Weights of a small mixture-of-experts language model, trained from scratch on English Wikipedia.
Size: width 192, 45.4M parameters.
Experts: 32 SwiGLU neurons an expert, 8 picks a token.
Training: a variant of SOAP for the experts, 682M tokens, 10412 steps.
Below are experts of layer 2 (counted from 0) of a mixture-of-experts language model. Rows are named router (the router's row for the expert), gate (a neuron's input weights, with its number), up (a neuron's input weights, with its number) and show model dimensions 0-191. Each number is 128 + 24 x the weight over its row's rms, rounded and kept within 0 to 255. Numbers have three digits each.
Before each expert's rows: a language model's description of what the expert responds to. This comes from a sample of Wikipedia text that the model never trained on.

# expert 40
Description: Pipes and semicolons separating cells in sports and statistics tables, often after a country code or number: ENG, ROU.
router:096141116197121112134118102162099151152136122067130127125122160119131116121101158099119135103152134139165101154130160103076108093108085070133145131128123108116178130126151171095112125169116154116141134099146145123102103147132073132102159114130064098122095127153122155157116122134112127135135092161129119128139103146110133169122125114094137143101101088113091108124153150154144129128154134116141171141135119152134101124116108119175115179156166115124104123136141155096121121124083147117143133107130161121151140133113116082111113144107159149119144153136129152096164129090134146193
gate0:145117087154111130131166132152170172109140097099162126120145155101106144164152156138119138136158140120115105121159111099130137102142172157086121138129144120072100130184133142095113127163161113122131126133083175130113114137131145134133124098138142140147097167126087148085135124117104161147146057139154106159134138111120136118154162113104128131113114089146153113146113132136081122139135136107153146075118083186158155101096096108118123122148106145138151130096129147112135172156116117150140096091167126123174101156112109102138144119094107131096135124072113120130136122106096123109
up0:140161200150123136146084069095121099162094138113135123145105125129126128138121103096093119085151132114132161117147081099120122117072135132119147131132141148098125144079138157121112114105076146148098150143143106146111081117106139100180123129135097174129122103145104130126098101134110134118120145123149112109112124174118123097135142140116089113111133128105158137132135119140165099116172093150132117199120152146112111129138188144166098154077106139110078149180148132118116117122137132144117130143113109123140144124157168121121099130156140118166140138136166127096151139117091105129
gate1:105115120135133145112118170124097146166110134099137128126133083134127099130159151139160080133110124150121162133153148157132112167073085105129141132130154090134141195116125124135128122144111085104128146073158128139120131148130100103108097134124086154151162110137149131108166107100142094136133096143113122111180147132118118178138122125127089153125188072112092093114095153166114119165098101102138141156155130134113127137129117136112122127110140105140145100146128149098132124120092108121175109136155138140167162141135150147118111138140096137167159118121118115065113119168090156085
up1:127134072117144091140120126154096131190142089107167095129107132136129079084139155112115133132172102194114104145146162133111092169176090106151096143151136127132130151121087093153110128140149118152136163143139135141118118171091100143123104170135122137120138120112076134163138117081118120114175131161111125127172115111102137128122113155138125147111107118135142081140118136161127149146114082113135142134150161095105111132119089146143110139134123145103139098122126129084079091084089143116148146108122119159163137139150156142121135100160113108100133154139130131114122122159079154129
gate2:101079116130119127151096159092138115113110166154176166119121112088134145108131149148112134105129106121189108149105104136152149152134136151088161081143131123162113117130110107134088145142123122105149146129100119131084088140138113153084120144152061133122110110128145125114170121126099135151145120087102098118151152145157125152155098118117101104113134079134137143143161123115122152154154136115151114143184105177096088121129135133116145157140129187127148174118143129093124162140107125100114159122144186150125151170122083086173114116144145116138137155131108131135142154108130111103
up2:071144115101139114110118158104092145133143153115113128139083106185141159097115135124155164131126087100147090146153123109119141150117154102144102167129133111148158121111120122130123088155126114139139173127084182149130147142098082165176127138113125090144145087100158152071160110125151146125099141114135193120119128125112136118121080112122092119094149151126110089131105102129146114150123120183118156052141122167093154152140119141120121135104101092111155163139122110112137164139071158162148133165125134143143140123126106159140143134119132134146137121124137131126137131128166131122
gate3:106141141128114110109125126168146152128100193096169127147117159119094098141082170183122148157135170100118112101165117149146123136113111122122135152139116128151103131149144133119082146094123140137110134105138129175125144121131112167079135120090089090117156112130132118136081137121119151119131111118155120143164116107116124113145085147117162177104149123127132141137135086169129129164166139148114167092129151152153107128171097118136110138149131156150098132064114098099131160124131118132144132053100126126156141115138082112093118153135103136109103075149148128083113140131132140119
up3:157105147100120120096139144133103120118115117163115152098146110122173166145107131077137120139108081156147140179117130149091088144114146151099114187152126137066151111121129134153137115126112128119178140128144075111142146190157107096158142138114165182135118124067162145112110102136155119122096154121136144129137138112128136129103156129117088145143093094098121127160100144139092134098132085096116079177144171089135119154105157125139156102111105130130162115150142122150126152114130117145143131130146142097120135083106120130085153114144121141098163160113136124142145126119140121159
gate4:090141114080121130167153115139150173113168148185115138125169165123093128163122164116127146106153145149177138123141149115136101093151171143146135146104105104107124115145147110129144170137164105117136153118104109155098115119128151141137110154106110148183150125133121144100111126093071086121118075120118124115108113103098114109110135125105150104133117111083154078107157135136118139094137123125148147134116118124120121120137108084168102139101112158141175129157105151117148146142114109113112129169180151118133165109137108130125131147056134157119137154154113147118124147076089110153
up4:084139155166112182118130140111174126164129132107129156125160170152145163092094131083121104140138147109114175115131134097112103115138182102119122133075139086141110154097128129166122141162118110155136147129074120154077156119131104147142179129087103161109123153116110141109160100108142086140121170140076119123105116150147143158072137132102119099163113135142089102099111093157104101096142140157127167151121123117141107125144142117124112123103153150138128133090115145148145166136111100111127113183154126135131107117116086130165152158120152137145135148129121153110129127108106127135

# expert 10
Description: Pipe, colon and semicolon separators in tables and lists, often in track listings and durations, such as 3:29 or Awards: 2009.
router:157137131152135149164150094189065142115127126124137123145141130132169139140130143107133123123130110135107092149116199081101111088114105080134126144117125144080102125153133144141107124116141117090136073110132134117133130119108113152157142123114109124104077133085137155157120123132099164112166125136164135133136103155135130114103150133072118150098096112071096126140148165159184138087149129113140165115110119124136090151130111103138094135118145121128135094153116093095132121114137144123137118134117143068131147104129137139111154152127161141128139147150139144100148071099173112184
gate1:121165149163114121085146125119132157147074110140110151125154131115100103165097138098147180122121112113119160110136136139143119105156143112140057104103120157099132162141173128145083120069167111122166092105141151133121123086133130132133096129145127119145086103082128160125178139114112097137176168131094160133111152134155166157143110089098089110142149161150119104171138144107165115091151125124148144085149121149113107137099071130138131137101155124162130102096105121105097116133125125148117125149139149119085104151129139168156131138146117144130144121122113141097158138118117129151
up1:086079150117198129118106122125128172155131131114097126117128098121127095121125127118153144091149164127092128159138123107185173132141143084169177136118119137183193120158104130119160118120123116135136136117119126161139088104145146144116161130097102135123134134086091145101116113112082116149104074131129154127137105149138161158092147124108111108125151160124141124096148075149102142164124134132109132150117154125125116136080111154114155114104118122119081137108166141160150098102142135087111123147095156155110092176145136131108123113151112118106108123128114137155116151123103160088
gate2:156115123132108166168106095098119142129123102127140140107108147118146167121136129092193133114140101109121132126119148097093080106139114125172104130112126143115144128133108125139138134127162149095122142143099150145109141115126159122146124138169122162141118139132109135176148079105134120084156066097152141150105109162142167105072156135136171140129095094091159098117132099122132143152152138108120127116122137102113134119145130165182118131087152085099168101128134128135144149107125152071114107092165117129134162136149119128135101164133139120121160131108101137094085143086092068118
up2:156107128087141135100108114104159177148145118143160055079149146105138157155126100162093110090130109178098123115142148142106174083122129119122155144129114092122104128113089129160093096144130149128151168156088087153091124096113153146129110126131115132145137128162123118121163148143134082150126095124151114103101121133142109099130128115126138113096148120094128097076109166151146136155097091134092120134126133111145126169164156161125122146072138114163076108109122121146116163107105136139149128106133107134131138118133122134173075112115105115117172118160144124097130155152127118119
gate3:093149140158115158189102146137110155148142162179122163126160095116163138125133115113109130126103116115116139135156093145081090155147129161132125139107148113148123088126109131140124098132160124121124086126085109133095110140109074129145117095084165142107074123118151132154093112125097129172096112142112097090141172139138149085103124137158110158126141125117129103142125161119136156119132105167137178152140113125125074109140151132143144113121179110155133113129122127073172140135134154126129083136132095114138121142132115131181122143149174123108097114123146118115109117116202125134
up3:178110117123123122107143124154150134149113103182099146140137103157157121070127148139153128135121089101106162184148108136134119126148173096137148117159149143155132129140116152115129119129167097106160119142101087168114073140159132119124102197140145148154154134143117089137104119132120101101128151116153132076124091084114149095118129114145132090129154136109167081079132109111124137181142135115122116108083116147107092137146106146189122098109129104157114106105100096119116145155119115111110106131160157100124118137129141121168146134127175140145139129096097098129091134107130112140
gate4:165123139145145113151121157148115141117146155171113142176129132132127158108150168144154101105153166085130117164138133098116067124119135085135115121146126168086112141087174144136121165113111108120166125147149186119137136094082109110161106116135116114111146158159131111156169109131135148097175089106113114106083135118147087200098103126117163149152095115153117127101126174103162089114153108081136153111140105144131121143128107116137109147130139139131150118124111105075123130137139101154124137153130094125142108143154136148090125133131125097146087112118129119109113087152123117156
up4:146115159124126139096096097166169137158145174081158152128119084122141131164154115081146140115122109139134101133099079098127091098098104124140120091155083134177156098124102095143123140082132121137124087144106123138126106145149154119138113116095175141156107134098116144117125148156156103111122133118113116127148134099113184068128141123111132126114147142101143129106141120130120120139140181126130132145111172151097126147120144149101157150140147114137148146093162148163177109116125161087110104097140112104098112150155127155153123131120111107126101175102161160170128131109069131107
gate5:118132092141152099106137154143056185130110133123145150154128127116116148134130116141156152138111146135104163153142132134139135135159115137122112128109128168114126124126102097104114140108120128140132155094115112137132143146127160078096114096118132136130131103130130126109115149101128162083113124144187152097090157174098111130131140076099170116088088122151126140186115096130141172117152131150133160104143106124083121134145106134141161171143141147107142145131123116128153200123119105136075134080101132078114178119119123144171089106142096118078141145147117113156158130157117142126
up5:121093105131106112122157093150155112122167154081131115095142123180112088105131121125112134108145151086134154158153134133128166110104136132099147105135120137132141153097111145153133119110156078118125131152121116154084149163154078170141110174088120138058185130125137114116118147111152117133144108109136145101156129146178132108116125120149218090066129101097113108141138118105123098122123126114103108139091156152112156131108138104109119127100114138156119155119136151167148162137162130112154112103139119149133122170147096121145117124134135140113098128111139120111176109117138131077

# expert 44
Description: Opening parentheses and quotation marks after a name or phrase, as in born notes, degrees and abbreviations: (born 1985), (MSc), (CFDW).
router:144126112142172108136149134199113140139107134111122099115127129109142102123116120153110140112125113155118159178102149118139152111116133123115124123180134113142136112171126182159135084150117133145093110110128139097099140097144079174178148128128084137110125089177140124115139150109092132134139105095103112123153128159136124109113137111105126150136185118108107093110126139154207144103108108106157149166042135086109165115144150121172145167137148138165127118129118120117114127145112117126157152129128151116130104119156135129141108101152150120124138176094112129146147163098134138111
gate0:122111085161124137120144161152089110122151079140098149120175169149129166114092150127099109147098130112142095156160157173118121131070090125129146123162122149101148109155128103125139075124094141097130154132113119144109109152127091160158155129121123098104134156189167107117118123127103180117065101126173105134148119153150123094148130108078134142092069128130119108107112125112115120158151135150127113150164139128122143126143154140167131129130087132114123113149150146110145156133113094113138125162116104121148081102105132118135161137145152138119154129089136129180131101104136106153
up0:174167148151102115108124158123148175087125114201166175137096105119097110143143145123150134146134116149140115098102128125135083121144098173119139146132085083169145125147114157129147140119117152143123118135144126143107080098175139155123137109130145138112141102098134091096112145168108095113158162091047148125119158121082118152132119099146122123112162118118129114112136107121147108116143123140116092113062160136132110095148169130128139148084183114148134116124191125121147161119118131110098122150138132117162147143149111134143126123119138114119135145152134131142111098107092104135
gate1:100116136090171133159135108154121132139127122113136105076120140153142087114135108138103125069124120155123125145155206108108133120116121126118095136130164133168108134105161132134115092156144118131097131136129120114108158155126071109120128136131132142171117089140122117095127135147139137093141061149119134118118163129089121121128112165149089178131112131052142095144082097127149115117084105146138110158163120116126125131139117113150138171171174186167113153148119115136150127141129132140097159120109142113135143126109149167148142126127152125139127151108120149108175174106103140087
up1:086106108098144109154139134126102108138152104123149120140128137106125161125162080120172153170129104142138084145161103151123148117116126127159117143129113123124151137133163088115109119108149106118155118148167114142117168177162160070090132117160130118125139092131094116153146092115161134122119124164151144153159092066123124133120086117129127099141088081127161132128158126147096150129126109126108151098230120146116094119165159110109158121118091148110169141145115137150123125156114160117121166127112131167120169158101113172147139141112138151128157134116114137139125129116099133130
gate2:095092086118138078115119145132112138108115134108102108107170171117132135123154077145125123098193119140144084160098134152139118134129113126126121085147140150158129110105115133136138168132061130127132095125125104131130136163121112113157119141123128097124118111118120148161085108126161143160130114123162138121169126136151066110184122130101151140087129112150145153155111131110130095095104150118149139097127141102135176110119102130144134145076119121105076151086121141117121132112116137151130187126136143119137135153121131085119149100188106125126113162129138124158170128139113160196
up2:153143127160106137106104127131151125103129124158109165078106146118114136130115145115162144097085086156128132158128146104135137078154115142124153124114094159091101156110145146109124133119138114113065112130093133121139106095148116132087081104168144140129073101099125124093170099127158143112141151118161117163144164137143127136118108112090162135164129140149132093194080121108139153118148149147133095155107155196102098142125145113123126170115134162190101116089126122120122115102133155149119099142099116121132151072130148142138134124098124118113104116114122152133116125085114125098
gate3:128131101161104097066141119132139144148157141139144148136145145097119135118162129121136108132151106086126097111097142196127084107109150120115155133141159130139093123161175162123064143098140098116098137153100110131078163142144144169137119114129119145130083141145131140091112121147106149147174117113078118104099147116147115107144136171135131122157159162119104175137134154122138143145137117071157146147107132123098120134109126152082136167129149155127136118124090121135116138138095151130089133150089125149125068195098125105107132083142130136131159137105130111146136150117157120149
up3:142123089118176133124178150119122135134116089148146137121128098111165084124154109189125125162107165142121128148151136141137164110096101109124137122108108178084133167126129124143124092119083118131132127114117100066104149112157144111162133116123115119158180142124144161146191133111129152160146118131131170119117135129118152159167148114114111144153142113142048115141142164110118100144144159150112133129145119111127135152176132151122092152116072105087111126153127105102081107122141124164148137125125146172102136135111119104153106098113160139075115102122143113121099109134124133104
gate4:157166115147143106096133159147097122114119125116098136132100121105158092106099141104141092108073115175148149117094082114116104120128135145133130110149145147139114149127155164152133191111154133183132141126152163156100159094133114140155132130116149109125119123081136118118090102145088094100151136126141122156127097128160109138137089139148108124117141113127166125084147133117171141152097121092175084126120125158100126109118129103141176116155144106130167116152173139069124106170123105089140105132141127140068106141164115100158153148152133108119136145111117105168141140155100142112
up4:165146122100154141109142086141119146139157107144118115092131121137130111128102149115121125096105164116106152069140134100103139184125107116153142106143147158117115136153120121170143126198113151143122115136114176177098157144124150122125127085106172115153115107094130110151127094101108106089095120149088167116081146125142136133149142105145126148097144121162122088126129154114141127152100131111105102146101136149127149179163113098119124140133116068124110119145101108108107122113150142147127078130163100162081131101098082105114192133105124155136135126109102101133122094152144140102